From a checkpoint of a small mixture-of-experts model trained on Wikipedia.
Size: 8 layers, width 320, vocabulary 8192.
Experts: 16 experts in each of 4 layers, 192 SwiGLU neurons an expert, 2 picks a token, a softmax router.
Training: a variant of Muon for the experts, 6074 steps.
Below are experts of layer 5 (counted from 0) of a mixture-of-experts language model. Rows are named router (the router's row for the expert), gate (a neuron's input weights, with its number), up (a neuron's input weights, with its number) and show model dimensions 160-239. Each number is 50 + 10 x the weight over its row's rms, rounded and kept within 0 to 99.
After each expert's rows: "comes after" lists some tokens at least twice as common just before its tokens as in all text. This comes from a sample of Wikipedia text that the model never trained on. Tokens count by the router's weight.

# expert 3
router:29 45 39 56 53 33 49 48 58 50 57 48 67 48 51 43 36 40 56 47 56 38 56 43 35 53 55 36 54 59 65 52 38 51 62 37 49 50 63 48 55 56 55 56 53 66 37 58 53 70 47 47 35 50 56 34 54 40 51 65 63 14 53 55 47 53 68 51 44 43 67 54 51 63 35 60 70 56 51 49
gate4:66 60 50 49 58 59 57 50 52 61 34 62 44 48 54 50 55 58 30 49 41 32 51 44 50 53 51 47 47 31 54 71 52 79 41 59 26 64 28 48 35 60 52 31 45 48 47 57 41 42 50 56 58 48 49 38 49 66 68 48 53 55 43 29 56 42 45 40 37 61 42 46 62 62 46 59 43 28 35 47
up4:49 62 45 64 46 51 68 37 52 57 46 48 53 40 39 57 47 39 52 37 72 56 33 66 48 57 65 47 42 30 53 51 33 56 63 38 60 58 44 54 50 53 75 54 32 35 62 63 45 50 42 53 47 69 49 51 62 54 50 58 37 59 39 49 45 47 51 34 59 53 43 55 41 49 54 39 33 46 49 51
gate5:54 41 49 61 47 55 62 45 59 59 58 50 40 53 49 37 54 42 39 31 42 45 42 52 48 50 62 57 49 56 57 50 36 29 51 49 48 57 38 34 48 73 54 40 48 61 43 51 43 40 47 62 42 49 54 53 48 71 45 41 32 39 45 58 69 27 71 65 50 33 58 29 54 29 39 39 34 41 28 49
up5:51 43 35 47 47 59 53 40 43 54 38 61 47 46 42 53 59 44 28 40 32 52 27 50 48 37 49 63 35 48 51 31 55 42 45 38 39 57 53 50 69 55 69 47 40 43 53 46 44 35 52 68 67 39 48 53 68 53 32 69 55 28 48 44 59 60 57 52 69 49 48 50 41 44 66 37 47 58 48 60
gate6:64 66 59 53 77 34 53 56 47 52 50 59 46 73 61 49 54 45 35 61 46 49 57 80 49 51 49 42 64 40 58 50 51 58 39 62 63 46 43 48 50 53 54 49 52 53 49 47 51 50 21 40 45 48 41 57 54 58 60 45 57 54 53 51 55 33 53 36 47 30 63 31 57 48 63 61 57 43 43 67
up6:63 54 61 57 45 40 53 53 61 60 23 58 57 70 45 39 67 48 58 41 59 56 41 51 42 57 58 55 59 49 41 56 48 61 41 44 57 50 42 46 54 64 47 59 37 56 49 52 59 61 42 51 38 46 44 58 43 55 46 44 43 58 49 43 34 48 52 37 34 38 69 46 33 46 42 70 77 40 70 51
gate7:54 38 59 39 44 49 53 48 55 55 55 46 42 39 51 57 48 65 56 47 38 50 59 63 29 36 70 45 47 48 41 46 68 46 66 51 61 49 59 58 40 42 65 58 59 50 48 35 52 52 59 49 54 58 59 35 53 60 36 60 45 38 49 53 51 40 72 56 53 51 55 31 58 41 37 62 51 53 38 51
up7:53 60 51 49 41 46 43 78 52 54 35 57 54 65 46 55 49 50 52 41 45 55 43 50 61 47 41 44 64 39 49 60 58 44 50 39 42 36 70 55 68 49 61 77 57 45 64 55 53 59 55 52 55 58 41 40 28 50 56 68 45 60 50 46 36 64 49 66 60 58 62 49 43 33 56 42 57 60 41 43
gate8:31 60 52 40 58 34 41 55 40 49 55 43 67 60 58 53 49 59 43 47 64 41 51 49 47 44 53 53 38 60 58 53 60 44 54 63 59 55 60 39 56 51 64 52 57 56 41 55 44 59 47 61 56 46 42 56 50 60 55 44 29 35 48 35 61 69 51 49 41 47 51 53 47 64 56 40 35 38 62 42
up8:42 53 59 29 44 48 50 50 43 58 47 59 43 65 39 51 74 56 52 54 62 68 46 61 79 45 53 37 49 52 65 41 59 34 55 60 59 69 62 42 43 58 48 45 43 61 41 58 42 58 40 62 43 56 38 47 60 49 40 55 38 33 55 62 54 48 41 57 55 48 53 37 53 37 56 40 54 57 48 42
comes after: " of", " in", " to", " with", " for", " and"

# expert 13
router:49 51 68 56 60 52 33 47 45 44 38 41 56 46 47 46 58 53 37 57 41 57 52 44 70 52 59 47 36 48 38 45 60 68 46 47 40 58 55 73 56 41 57 54 47 44 53 43 35 44 52 47 61 43 40 51 70 44 42 69 46 36 56 61 48 57 49 62 48 52 43 61 41 69 52 61 61 46 60 56
gate4:51 49 63 47 54 35 43 55 61 60 54 28 59 49 43 57 44 68 37 54 54 40 50 60 62 54 49 33 41 72 50 34 52 64 44 66 47 47 54 44 57 56 58 53 69 55 52 51 44 56 51 50 68 54 48 46 59 52 54 29 43 51 41 46 55 47 40 42 54 48 49 56 52 40 42 53 45 30 58 54
up4:57 39 58 60 55 68 62 51 61 39 50 38 40 42 47 41 57 41 46 54 52 47 42 44 46 60 63 58 44 55 49 45 40 52 45 40 50 59 23 33 43 46 60 45 46 56 45 59 48 53 35 54 50 38 65 51 41 27 57 55 45 36 44 41 42 35 53 45 53 71 48 41 61 45 59 39 48 38 76 66
gate5:50 51 43 52 27 75 47 68 61 41 45 61 41 55 60 44 49 32 46 71 41 61 60 34 41 51 50 50 45 59 59 46 44 57 65 59 52 46 59 56 63 54 61 47 30 58 46 37 66 48 40 59 52 47 59 62 68 60 37 48 36 49 47 43 66 53 49 36 47 45 39 64 58 54 38 36 61 48 56 61
up5:61 47 61 39 38 41 37 60 38 54 51 45 81 61 47 53 53 42 57 42 60 45 70 44 60 52 49 58 63 50 46 51 56 52 48 51 53 61 53 55 57 59 67 41 51 43 57 51 44 62 52 53 64 43 57 40 48 50 63 36 32 57 47 76 50 55 59 45 58 50 35 49 45 47 44 47 36 52 57 49
gate6:48 57 63 35 50 41 46 51 53 50 48 57 58 24 40 61 61 50 40 52 53 60 63 43 59 46 52 35 37 47 62 55 69 43 51 48 46 44 44 45 72 45 50 53 69 58 47 69 43 57 51 63 43 47 73 38 53 33 42 48 63 38 51 37 61 60 63 57 46 58 42 47 47 52 47 55 50 42 66 53
up6:32 49 44 48 40 39 65 46 48 70 48 55 32 46 40 60 45 43 67 45 53 49 51 74 52 55 56 43 62 57 62 53 59 52 45 68 52 46 63 48 45 30 44 52 44 38 44 44 62 60 47 53 61 63 58 45 69 52 65 37 45 71 44 51 52 57 51 52 38 54 36 45 34 56 52 60 45 43 41 46
gate7:46 56 65 37 53 55 59 49 57 42 48 55 45 49 49 62 50 41 60 68 43 37 50 49 64 45 59 40 54 51 49 62 43 33 46 53 42 53 42 59 47 43 42 54 61 49 44 63 46 61 70 38 57 53 58 35 48 58 53 62 64 58 41 34 28 49 61 39 44 65 54 56 57 35 49 60 46 72 64 53
up7:61 51 50 46 61 53 40 55 33 75 42 45 56 43 66 47 60 33 40 70 52 29 56 46 54 45 49 59 67 47 48 61 60 54 60 47 47 60 43 52 52 47 58 58 39 46 52 57 36 57 64 61 41 65 28 64 45 34 43 54 46 79 56 40 67 45 54 40 40 45 39 41 55 51 49 39 29 58 41 57
gate8:51 58 42 51 38 38 62 70 47 65 44 54 57 64 55 69 51 47 43 67 42 64 37 34 56 38 48 60 37 60 49 60 45 68 63 43 56 61 60 34 49 48 56 58 59 54 65 49 72 42 53 57 43 37 61 53 54 56 48 34 50 62 62 52 42 67 65 45 46 57 48 27 43 45 49 42 43 67 35 44
up8:70 52 45 54 64 46 55 49 42 55 51 51 68 67 53 49 51 55 58 59 56 55 73 55 49 49 48 63 59 63 35 42 65 48 45 62 64 41 53 68 49 50 54 40 41 47 62 51 28 43 47 54 43 58 63 59 42 52 39 25 57 63 35 63 60 40 52 58 49 31 55 34 36 57 50 52 59 57 43 54
comes after: " the", "19", "20", " a", " his", "18"

# expert 6
router:35 46 40 56 55 45 49 53 78 47 53 66 72 55 48 56 42 62 55 42 55 43 63 39 22 63 52 51 58 35 63 43 51 53 49 42 51 53 46 40 52 51 40 45 38 52 38 50 61 65 41 53 35 45 53 46 36 45 45 35 53 54 51 56 40 44 49 22 47 36 38 54 50 37 47 65 51 48 52 48
gate4:42 51 72 50 40 50 42 38 59 45 40 40 71 55 52 52 43 35 39 42 54 48 45 52 48 42 55 56 61 44 59 52 30 55 39 39 48 56 38 58 53 54 33 51 50 34 51 36 62 47 65 42 48 49 64 40 67 67 55 67 43 54 57 38 60 46 35 33 48 55 55 52 54 75 51 38 54 48 49 47
up4:51 59 41 44 50 61 31 41 53 48 63 45 55 36 45 62 47 43 34 54 65 54 51 50 44 53 34 37 58 40 58 36 31 53 23 53 46 41 31 57 60 31 44 56 53 37 46 45 56 49 45 65 46 60 43 29 40 53 53 57 73 62 52 50 55 42 40 35 59 71 61 37 53 48 58 44 53 42 32 57
gate5:42 44 57 46 25 53 39 62 55 33 47 53 56 65 41 50 39 51 42 49 55 46 52 65 64 51 60 55 48 58 44 39 51 33 59 54 60 41 48 57 53 53 55 35 57 42 53 46 64 20 59 53 56 41 67 38 40 50 49 52 57 56 60 67 39 28 42 52 51 71 49 49 57 69 92 38 55 61 67 51
up5:66 61 69 60 34 57 63 36 42 55 52 51 71 52 40 42 55 41 58 54 53 63 34 27 55 55 54 63 61 57 67 47 56 35 28 46 45 41 50 25 36 49 52 64 59 64 57 50 35 60 40 59 50 53 41 41 33 60 34 64 57 55 46 49 39 47 48 51 55 58 42 46 47 67 55 52 56 62 47 47
gate6:57 59 56 50 31 41 59 42 66 56 87 23 52 45 47 39 30 54 45 47 50 61 60 59 41 43 46 39 56 48 58 36 57 53 37 54 61 37 50 59 41 60 71 38 59 54 60 42 66 54 40 54 61 42 45 61 49 37 39 39 48 54 44 47 65 53 27 51 37 61 55 48 59 41 69 31 56 54 56 59
up6:46 62 54 48 66 59 63 65 44 53 39 58 39 61 44 60 46 31 55 43 42 43 50 62 54 45 49 40 48 30 73 33 51 41 28 49 61 55 39 40 65 43 44 49 38 36 47 55 49 43 39 57 45 33 50 37 64 67 35 49 49 48 47 52 46 39 68 57 30 39 52 84 49 46 44 71 52 58 67 57
gate7:58 41 83 55 44 67 52 54 60 50 51 62 64 36 32 58 39 52 41 53 55 38 37 48 33 37 47 56 49 59 54 29 70 50 42 56 63 69 60 46 51 50 52 69 39 50 44 40 48 53 45 63 71 43 38 48 36 54 66 59 58 46 54 38 44 46 64 54 36 41 53 50 54 53 48 42 51 64 43 54
up7:53 54 44 59 49 52 53 53 57 56 40 49 66 44 72 53 53 48 53 64 68 60 40 70 40 60 61 38 51 50 48 32 50 50 68 40 26 64 66 55 53 45 58 44 36 40 60 60 43 55 49 44 61 36 46 46 43 40 43 31 44 43 66 52 58 51 58 48 50 44 50 53 48 52 38 51 48 41 59 62
gate8:51 47 69 48 46 54 49 59 40 74 46 45 55 45 39 39 69 36 55 49 38 32 58 64 56 42 44 53 49 53 63 46 41 52 53 42 32 26 46 43 39 46 45 38 65 38 47 65 55 33 56 32 52 41 53 55 64 39 50 64 46 53 60 56 49 39 53 37 50 56 52 50 74 37 61 39 31 57 47 32
up8:53 49 53 51 35 44 44 80 51 65 31 50 58 46 66 72 73 56 52 74 53 54 46 57 40 44 49 40 49 41 33 50 56 36 42 55 68 62 60 65 65 66 41 55 67 69 57 47 49 36 49 60 57 54 47 49 49 60 55 43 35 45 70 52 70 50 54 53 54 62 42 44 55 41 48 43 62 60 67 45
comes after: " |\n", "\n", ")\n", "0", ")", " of"

# expert 11
router:64 50 76 56 45 52 40 52 72 49 50 38 46 63 56 57 57 57 43 45 43 59 65 64 61 55 63 55 50 43 34 54 58 60 54 66 49 42 36 56 49 40 63 43 47 46 62 43 41 58 45 51 53 64 55 57 46 64 50 43 22 44 51 53 60 57 36 66 54 45 40 48 43 35 60 55 36 30 53 50
gate4:49 64 52 42 48 33 59 60 52 60 52 53 40 45 39 39 67 49 43 31 47 45 49 47 36 59 42 40 58 44 34 50 49 49 58 52 48 57 46 75 49 34 27 58 46 44 51 53 41 28 49 40 60 59 68 53 49 42 43 55 52 42 48 45 44 38 52 55 57 55 40 59 41 37 32 43 84 48 40 50
up4:57 49 52 47 54 43 65 58 41 54 63 60 44 38 62 49 63 23 55 29 50 52 71 59 40 51 46 39 49 38 60 34 57 65 36 57 73 50 54 50 49 55 49 21 51 65 41 66 49 50 57 63 51 55 49 60 62 50 62 51 51 23 60 47 44 35 50 37 56 35 64 72 56 35 32 47 36 45 56 60
gate5:38 39 46 49 40 47 46 69 39 46 45 57 65 38 48 45 55 63 64 56 51 51 45 49 47 52 63 58 43 51 39 38 46 58 59 48 39 58 66 46 59 51 35 54 56 40 44 65 50 60 38 46 32 51 64 66 52 55 21 56 40 47 48 50 54 52 53 43 40 43 49 32 37 64 48 38 46 42 53 52
up5:48 45 44 46 32 58 56 60 40 54 53 65 32 28 52 60 51 67 47 45 66 66 42 58 63 45 43 51 63 60 53 57 51 61 43 52 32 36 39 44 38 55 67 46 59 30 70 54 53 41 50 35 61 45 59 60 41 61 43 51 55 57 59 64 45 54 59 39 48 38 47 49 31 53 44 46 51 39 35 52
gate6:36 53 36 59 50 52 62 42 42 63 63 23 46 55 57 35 50 47 39 44 62 56 61 48 49 50 33 54 49 53 59 47 26 60 47 32 46 48 61 48 49 60 50 45 35 52 61 54 55 45 61 58 53 46 63 44 53 39 16 46 45 43 52 60 55 55 56 49 53 57 41 49 55 48 51 44 44 42 44 51
up6:59 49 34 43 45 32 58 27 46 57 39 52 50 52 62 66 30 61 45 45 56 46 43 49 34 58 62 42 53 42 48 53 59 47 35 45 54 48 61 37 84 57 48 39 47 33 38 59 57 66 46 47 46 60 53 66 53 43 51 46 55 51 51 63 49 49 57 37 56 45 32 76 60 34 46 53 57 53 52 45
gate7:55 46 55 53 53 48 48 57 52 43 58 38 42 44 44 49 46 59 46 40 64 51 33 45 63 43 54 47 52 36 67 48 50 34 35 52 56 56 29 41 50 47 35 66 70 62 49 66 49 41 52 54 46 66 74 56 46 44 36 38 58 52 53 50 33 43 53 52 57 55 62 52 43 56 44 47 53 31 49 28
up7:44 59 60 42 41 44 62 42 33 48 42 52 46 50 45 24 46 38 56 44 54 34 77 47 69 45 47 49 55 56 64 65 36 59 67 51 64 38 43 60 45 45 45 45 45 55 61 50 43 49 56 46 56 61 59 24 54 57 53 63 43 48 60 37 39 56 54 35 67 40 47 51 58 48 56 28 52 55 51 59
gate8:47 47 51 53 56 54 58 60 47 56 56 38 43 47 59 42 38 37 35 41 56 44 31 59 52 57 74 60 33 55 56 57 54 48 60 53 42 57 38 49 43 57 43 43 64 50 54 29 63 46 43 58 50 50 25 61 55 55 63 45 28 41 58 62 56 60 54 49 43 59 48 43 52 66 64 28 42 55 44 61
up8:51 58 46 43 67 57 43 50 44 57 38 59 47 26 46 42 59 58 63 49 61 48 42 41 59 53 56 61 52 36 43 52 48 57 43 52 45 49 33 48 53 56 58 45 51 46 66 59 68 50 33 62 48 52 47 49 47 45 33 41 49 67 41 51 40 55 38 43 53 45 56 68 38 47 54 53 65 59 59 53
comes after: " |", " ", "|", " in", ":", ";"

# expert 14
router:37 45 83 49 46 56 55 60 52 42 58 36 48 37 52 50 48 49 38 48 50 59 56 61 70 57 60 51 29 33 34 47 65 67 42 69 46 45 36 58 57 52 62 37 38 35 69 46 53 50 44 57 61 60 50 67 50 60 51 53 41 51 51 49 69 64 52 65 67 44 36 44 49 54 66 58 45 43 57 54
gate4:59 39 56 44 54 38 53 40 50 67 50 27 45 41 58 33 60 32 58 45 53 37 49 39 38 44 53 41 53 50 42 40 59 55 47 59 66 57 46 48 52 54 67 53 42 56 41 53 48 56 58 66 64 41 49 37 46 49 67 68 45 66 43 53 58 77 53 62 50 46 47 42 62 38 47 52 53 45 45 49
up4:46 61 58 52 59 51 42 52 58 46 36 60 56 64 49 65 58 43 39 42 41 49 65 49 54 59 40 66 53 59 41 58 43 44 46 44 45 45 57 59 34 58 71 38 44 60 58 54 52 49 55 43 49 53 35 52 52 36 45 43 56 45 47 38 43 24 40 43 37 65 48 59 50 53 75 48 54 48 55 52
gate5:44 44 57 57 51 53 64 63 48 54 44 49 44 70 48 45 53 59 56 43 53 54 51 48 37 46 59 54 67 42 74 35 44 60 31 56 50 46 49 56 49 57 60 67 47 44 56 44 70 36 47 59 42 54 43 44 37 54 65 45 51 49 46 40 55 41 41 60 35 48 52 47 61 47 61 66 60 48 39 50
up5:28 56 36 49 44 48 41 41 58 37 51 70 49 48 50 33 50 52 41 41 52 41 57 65 37 44 53 54 46 40 59 33 57 41 44 44 48 63 40 54 60 37 64 49 55 59 49 40 43 38 60 21 53 48 63 54 41 40 44 43 53 60 41 46 59 47 55 67 56 31 69 37 45 49 47 69 33 32 47 38
gate6:65 53 38 58 70 47 45 54 53 53 47 66 54 48 43 51 55 54 42 41 50 52 42 45 61 54 57 44 45 36 53 40 53 58 68 41 40 50 42 38 70 57 47 59 24 49 56 57 51 57 50 51 58 37 66 37 41 57 47 52 72 60 46 43 52 41 49 60 66 43 50 52 73 46 48 58 64 50 41 51
up6:37 71 52 30 55 56 49 64 40 62 41 54 53 55 49 49 36 45 47 54 41 60 68 47 41 37 53 28 59 56 47 44 59 54 68 77 64 59 69 54 38 46 59 66 49 46 53 60 48 55 53 30 52 66 58 62 41 44 47 76 38 45 39 60 48 54 55 65 63 53 35 49 51 37 48 53 44 65 42 47
gate7:64 62 36 56 45 44 55 41 56 60 64 52 34 60 43 54 49 54 62 43 55 68 47 55 54 45 55 62 57 65 60 49 36 35 48 73 53 63 55 54 54 37 69 47 51 49 52 44 60 50 45 38 63 51 54 40 29 59 57 57 54 45 65 47 58 54 52 33 48 60 45 57 45 57 70 39 53 44 50 50
up7:51 59 37 61 69 51 68 35 59 45 61 39 49 61 41 36 34 51 41 49 50 53 51 48 50 48 36 52 48 64 56 58 50 42 50 51 22 66 52 42 55 45 59 67 49 71 62 44 60 47 39 46 50 68 41 32 56 37 46 52 43 47 50 47 36 62 46 50 50 69 59 56 43 41 34 57 54 50 56 59
gate8:52 34 64 64 58 47 37 52 63 52 42 59 46 45 47 63 72 41 50 63 27 35 60 50 55 44 50 55 62 40 49 43 38 46 43 54 40 41 61 48 55 73 62 54 40 45 49 47 49 63 33 40 44 56 65 43 36 61 43 33 62 60 37 55 48 64 39 50 44 33 49 61 50 67 60 36 51 49 56 54
up8:44 56 51 65 28 57 44 41 26 63 42 42 41 61 57 65 57 66 40 34 39 34 43 47 52 49 61 57 67 45 50 53 70 42 65 38 56 56 69 38 39 46 54 64 61 55 41 55 59 57 60 41 88 51 39 48 45 55 48 68 33 65 44 58 49 57 67 33 51 47 45 43 46 52 52 56 45 47 46 62
comes after: " ", " |", "–", "19", ".", "20"

# expert 9
router:45 54 62 50 59 48 38 45 60 44 43 60 71 53 44 42 50 39 59 50 49 48 37 37 55 43 44 45 39 33 68 62 58 51 55 47 61 46 39 57 45 64 51 43 38 69 51 67 55 57 40 28 48 55 41 25 52 49 56 34 53 61 55 61 37 47 65 34 43 45 46 63 37 44 70 59 65 57 42 44
gate4:57 48 47 42 67 52 46 57 59 58 25 51 46 46 47 51 39 68 52 54 58 55 58 35 46 44 46 54 44 47 46 31 58 28 46 60 45 46 49 48 39 62 47 51 46 44 30 29 59 56 70 36 55 44 52 60 57 69 50 50 71 39 25 41 59 64 64 49 32 36 59 43 50 62 48 46 68 41 41 50
up4:54 50 71 44 29 74 86 39 44 59 40 52 73 44 31 42 38 56 43 45 45 65 35 53 40 39 55 49 58 51 56 52 53 49 53 60 49 48 48 40 56 51 66 63 46 59 40 78 46 31 48 73 57 54 28 75 58 43 41 58 55 64 55 50 63 32 44 46 52 46 58 49 22 42 60 54 69 48 52 43
gate5:50 49 54 49 56 64 53 47 55 58 55 51 50 78 59 25 46 44 47 39 46 41 55 28 35 46 54 49 45 55 45 44 80 42 51 61 53 48 43 45 36 42 44 54 43 54 68 54 47 42 72 64 60 56 41 40 27 34 48 57 47 54 54 50 44 35 39 47 50 40 44 47 49 36 68 61 67 64 46 40
up5:55 29 33 49 60 45 51 43 52 45 42 49 61 54 43 54 48 18 62 50 52 27 63 58 52 68 65 48 44 61 44 66 44 44 52 39 35 42 57 72 54 51 44 41 67 55 43 46 40 43 75 60 54 60 58 48 34 42 65 25 25 35 53 57 40 32 50 50 47 42 56 47 52 65 49 49 49 53 44 52
gate6:43 50 30 64 55 50 17 29 38 50 42 36 56 58 50 61 50 45 52 62 49 50 60 67 38 32 43 39 50 66 47 50 43 62 44 59 52 44 38 56 56 46 60 51 50 61 55 49 35 53 81 51 60 48 48 47 48 42 53 43 54 46 52 32 82 49 54 55 64 60 50 46 60 66 53 69 46 56 55 56
up6:38 49 66 39 46 68 42 57 40 32 63 38 57 42 52 44 52 49 60 55 68 48 39 64 52 67 54 33 55 64 62 55 71 45 46 54 49 59 53 54 50 62 64 57 52 65 58 41 52 48 41 46 39 65 50 59 47 61 38 49 51 50 73 59 45 52 45 54 48 72 37 53 31 47 53 32 40 42 69 55
gate7:47 44 63 57 54 63 64 48 44 53 42 58 63 52 29 52 50 56 67 54 78 49 61 24 71 62 48 53 64 63 40 55 42 68 32 62 51 47 70 59 64 51 49 56 49 47 57 33 43 39 55 59 45 56 45 57 53 45 45 43 43 47 53 51 51 22 42 43 36 56 33 68 61 40 52 68 43 47 54 49
up7:47 54 54 46 51 47 59 70 55 42 49 52 54 42 57 40 41 71 40 33 42 59 55 41 43 57 36 57 74 48 30 61 64 44 42 40 62 62 58 39 62 65 54 54 37 45 62 52 39 54 49 72 56 58 52 43 48 56 55 60 46 43 53 55 60 45 61 63 68 54 42 61 49 48 41 63 71 36 77 39
gate8:58 52 45 46 20 64 53 66 26 53 41 43 60 49 62 68 42 56 63 40 49 42 47 44 79 42 42 35 41 49 70 57 53 49 45 40 61 50 32 57 61 69 54 53 45 45 47 61 44 53 53 42 49 56 45 43 42 38 51 47 38 52 58 53 51 57 53 47 71 44 38 40 45 48 61 48 50 69 46 50
up8:44 57 55 44 49 38 56 44 55 52 54 25 57 54 48 48 46 56 71 51 53 61 56 51 69 43 31 48 46 54 70 46 36 49 47 49 55 54 59 56 40 64 46 48 47 59 48 56 51 41 52 50 59 40 46 50 64 50 34 36 49 52 45 55 38 43 51 60 40 42 44 45 53 55 63 32 52 33 43 49
comes after: "-", "20", " •", "19", "0", "2"

# expert 10
router:48 48 32 59 42 54 53 73 34 55 55 56 31 59 49 53 49 53 42 56 62 54 66 60 46 40 48 45 40 59 51 45 46 54 49 59 51 54 59 41 38 42 48 62 64 32 48 40 40 39 59 57 47 54 47 64 49 33 63 34 41 74 44 40 58 40 43 61 56 45 52 35 55 34 38 37 41 36 50 52
gate4:50 65 37 41 38 52 28 37 55 38 54 59 63 51 42 50 60 63 45 49 43 51 41 57 50 53 40 57 46 58 42 63 57 57 50 46 43 58 39 45 60 48 35 51 45 34 53 45 75 41 34 53 53 49 39 52 52 42 44 53 53 59 62 50 56 51 50 46 48 22 47 53 55 69 67 46 38 59 43 55
up4:41 56 57 42 48 52 37 68 56 39 60 41 41 44 42 42 46 65 79 33 41 50 36 36 26 52 48 54 51 66 41 43 62 49 60 55 53 55 37 41 52 50 49 55 74 68 54 54 41 41 46 71 35 31 46 50 52 56 51 63 35 43 39 49 57 42 41 71 50 54 48 53 38 43 55 64 51 54 65 55
gate5:59 58 60 55 67 40 44 55 66 54 46 64 69 64 53 40 63 56 39 34 72 51 49 50 49 54 49 39 73 54 59 66 47 27 64 37 59 59 45 54 50 33 55 45 41 59 52 75 34 53 51 60 45 44 67 55 48 38 46 53 55 48 59 54 55 36 34 25 60 49 69 36 53 50 49 49 49 36 51 67
up5:42 47 44 51 68 56 46 58 41 53 45 54 59 48 69 46 40 33 58 29 51 37 58 40 52 64 43 62 68 39 49 69 57 80 47 46 57 47 54 58 56 48 67 48 48 43 55 51 46 50 56 38 32 52 61 64 30 45 55 64 60 54 49 55 48 34 66 54 60 62 58 33 52 52 60 35 62 55 49 37
gate6:41 36 44 47 52 60 58 51 27 65 60 35 41 48 40 44 50 52 68 54 48 26 45 62 52 37 51 44 50 53 34 57 57 54 34 63 30 53 42 49 64 62 58 49 64 57 57 55 61 63 62 61 47 50 61 40 37 51 34 28 60 42 38 42 46 60 46 63 65 56 41 55 54 38 52 54 47 50 43 63
up6:54 55 49 81 62 50 59 50 55 59 47 63 47 41 59 34 45 53 36 51 45 48 60 57 50 51 65 47 47 59 54 46 67 48 57 61 60 55 36 44 45 41 53 42 51 35 41 48 39 40 45 57 61 53 53 51 35 54 39 56 73 29 35 50 52 66 56 58 46 44 48 41 65 33 40 51 51 56 34 54
gate7:63 47 60 50 32 59 70 63 47 60 62 41 35 61 58 56 36 57 41 50 47 38 46 47 51 42 58 43 40 41 57 46 54 44 46 60 40 44 49 49 62 53 55 36 55 54 62 57 55 47 58 35 48 64 43 49 42 54 41 43 52 46 43 37 50 41 63 59 50 59 39 47 51 58 44 38 56 22 50 49
up7:37 65 48 49 46 52 49 65 57 50 37 50 56 49 51 39 34 59 55 47 54 39 48 63 51 63 58 42 45 50 56 55 55 50 54 42 35 44 52 48 54 42 42 67 48 55 62 56 57 69 39 40 39 38 37 63 30 66 37 39 54 25 40 55 70 55 47 53 50 59 64 29 49 49 53 49 60 57 66 54
gate8:53 59 71 50 47 33 73 42 37 36 56 52 51 43 38 51 36 39 53 59 42 59 47 53 42 41 54 33 59 53 56 57 43 58 42 38 34 42 46 47 44 42 53 34 60 36 49 58 44 62 52 61 55 64 59 56 26 64 66 63 79 63 61 47 53 51 53 46 52 52 55 47 48 40 43 38 56 46 58 59
up8:52 48 50 53 56 43 50 58 47 37 54 52 49 53 32 51 55 29 60 56 59 45 50 44 50 40 46 40 46 47 50 42 55 37 53 39 86 58 36 32 49 59 47 34 46 52 45 55 62 38 41 57 46 36 53 41 35 53 54 64 50 51 55 41 63 57 42 36 48 56 49 58 43 46 51 50 57 75 52 59
comes after: " the", " (", " of", " \"", ":", " and"